Weights of a small mixture-of-experts language model, trained from scratch on English Wikipedia: 354M tokens, 2154 steps.
Below are experts of layer 9 (counted from 0) of a mixture-of-experts language model. Rows are named router (the router's row for the expert) and show model dimensions 0-191. Each number is 500 + 40 x the weight over its row's rms, rounded and kept within 0 to 999. Numbers have three digits each.
Before each expert's rows: "gets" lists some tokens that make up at least twice as much of what it gets as of all text. This comes from a sample of Wikipedia text that the model never trained on. Tokens count by the router's weight.

# expert 11
gets: "\n", "-", " ", "–", " \"", " an"
router:468513512506478512518557448501518529537517544531440457417476570467459555526505556489533504550477530569486508508483472539431414464502433503473455561500494540531460458522505493485534485493469497455516449448505530504454520453474519521409464473450555450431558476459512478515401534454460549517512518501513466445394456468444493562506540496545530466476515427542478557513510416533502566485452503441542552566507567502509554574513503475537448524473516497525530433482530487541523569540510508484489442569519497521483490545544537434506452475528507535560471453490460550439518519529515442586

# expert 15
gets: "0", "5", "3", "7", "4", "6"
router:524494536514463506470499508437501498471537594467512522455521508438506565532559480461448506507495472422485486562475466489590564433496524510524540561465498482494446447507446523576523458517491481522467439476535433459446453536554578441507531487538505477456476481499519523542488465521548372448513539525491469535536457514488513475531568485523461469499517525499506390488513556446518486518452479544495499457554476485500547449506563522436499483567410480474522497491529521535493593489504558522503493482516495457597442459461522434522521464492469437550457522498615471498463464517539510472

# expert 12
gets: " to", " in", " a", " the", " of", " on"
router:477522505492524511513478447469505517509493526565524443481494530540458549477542531496467490443476462507543546414495517505473547499472503475497468498478502570521487511559538462442444478496478457476438462514497544583537461456486531455512525543478467498523459571441486463487541531452510477427509479485503471593555539466458518511488465524462596452479437506557508385521500462501448487533501490592477509517461572577546434463485456494506550526489522561460404520565529556552506421529577491473460562477477523454482444518525526503518509524489601427465484514544484447546488491458493418547

# expert 22
gets: " ", " (", "–", " \"", " =", "("
router:562479476487464521543549440518436451457443453549461434473478503458475526498472441508530444530547419540563560528531487532431445454519438485487469588573541510503476578512494457518527491512481533504485491500532546478476475473522540507451483478499547508489491450548504524551484530415423531537420573567455543513410579483564538457498552611475557496532481511502450485444491482493499484471453433466482542470561552525467545537505469473499452453480463492479497507529542551529514484441498494452515463502497577537544505545474468459532465478499466523560472585465471515476458507476511522563

# expert 0
gets: " |", "|", ";", "3", " /", ":"
router:574518513488565498537480456503524429485470472466540512514457505525445488518515477548457554510497547474503504567420449535463471505466504556516539526419503506546511592492493580539475497465522468536494442514514533493473456512518484481570439499489443456535505442513488414491429449447509502485507481473551536513555538560541514483477484551511480459489487560587464515518520532497548552492542466520494464490530503468423382457466499471592470572490454574487442540544522536491539520497574455474492447444524511544518537586429526490513508555447498494544446533518481520473441462480554561564

# expert 4
gets: " ", "2", "1", "0", "9", "."
router:537508573510484522505570432510454500547475535569421432480472426447532543583467487516518477551471481542435565509460549479493480422483435531462510569514511531466528470438471534557494465507472501536483469482485564482480522457496549471456549475479495489405538404448510545521500519491405536519482559462546503542419539550512476530480575518539516537530440523515499482516471460546456477519448464445525464519570560515469497564446522461529419445473550475490499500505494555493516520478484561525562554513556566520541511475475545452463479488478494500554451504532517532487458535549471518573

# expert 3
gets: " |", ")", ";", "-", "|", " The"
router:470573518432521471508480494490494527531425487428514600483487529488479542510542510557525493420540482545473520510433480546535572478471508578518485514457560471491492473529505479427539417485526477498568515464547535505525473446515570406549535563520518498484473435555525503547447472502522440542487558508466557466522517530484580532448530525563481523474496416493531542508518476467542477493487410480531452374499578461484483507516477545497460529550459486498504509481485500489540485544466405489530501467426503510486554473505474501506492485492437463494573524531467542460510469406506546568

# expert 19
gets: "\n", " as", " was", " in", " of", " is"
router:438487524549507445503438484492494518514507505557519488519494515535388500501574498469517497537515499552548514515573550489468502564496532484443489477546536502521536487532404459474508495539501456463509540490508430574532487480502479515486497520494501531519464491422451472519464518523509527516446518490529516470443473497521491536474446473517495448543458531471547396471525489533460472514467554485455462556461514548553490491520420538494532536465557580432460539459486546487591464535607433556499472518565460452456519549566534544478479568490622518480499508525483427487504445475483394541

# expert 8
gets: "'", " W", " D", " V", " K", " d"
router:550486476514488492506493520482446485516488515541567578446505437504483479566497453503588496547582513482575566487451477446523420441545501513444541551558458435430417466466516512489509474476429526455539547564469505460526515524479466578525527518449464479527476542519501563529520531548574544512543477442477556494455521545432494497545517554505468542467531446507420573504558440457505484480509517519534446502546434508462483481521583569504484516520527532472501443520476426496427481488451480472443482528515484579505546450501483545438476472523532545551504499453497501468536568471511529504

# expert 20
gets: "1", "2", "9", "0", "8", "5"
router:599482485509435550566524482489451531573427607564442518496513481463500555519504550494485481525546496454509503451434501513539524445502516498454539593481496486548473492458535461574479466481500573496503532443475544456470528549540542484536523449517499468449595434445465518476393530499408491544527526545532548569496516568474450481462587481490540492483502548444480493550483536408478553507482467498540434517485451458486534572454532424534475498462499478529489474521565510511519516461498497528447511485500537520486536464464542468510499469504485472538541476524455567480482510523556548525

# expert 6
gets: ".", "==", "-", " L", " s", ")."
router:515526518537487468562512525463515517468422560487441560439510524590567457526502469525484465509530561494506517418436415505422477473502490479464557492483465466485407467473534476486474470467496554494554618515465476473430492549504526551462480497487438550478434554600497480504466550513468549477559540510520580517485462458447464524506500480482536509478535396464471519514505497525512521449524495455565439486523526536496460554491543521465501465481531458540459488538520459499469507511462447476441547517473508513469575457553492460520473496562540598530505501556483526517481560469575533455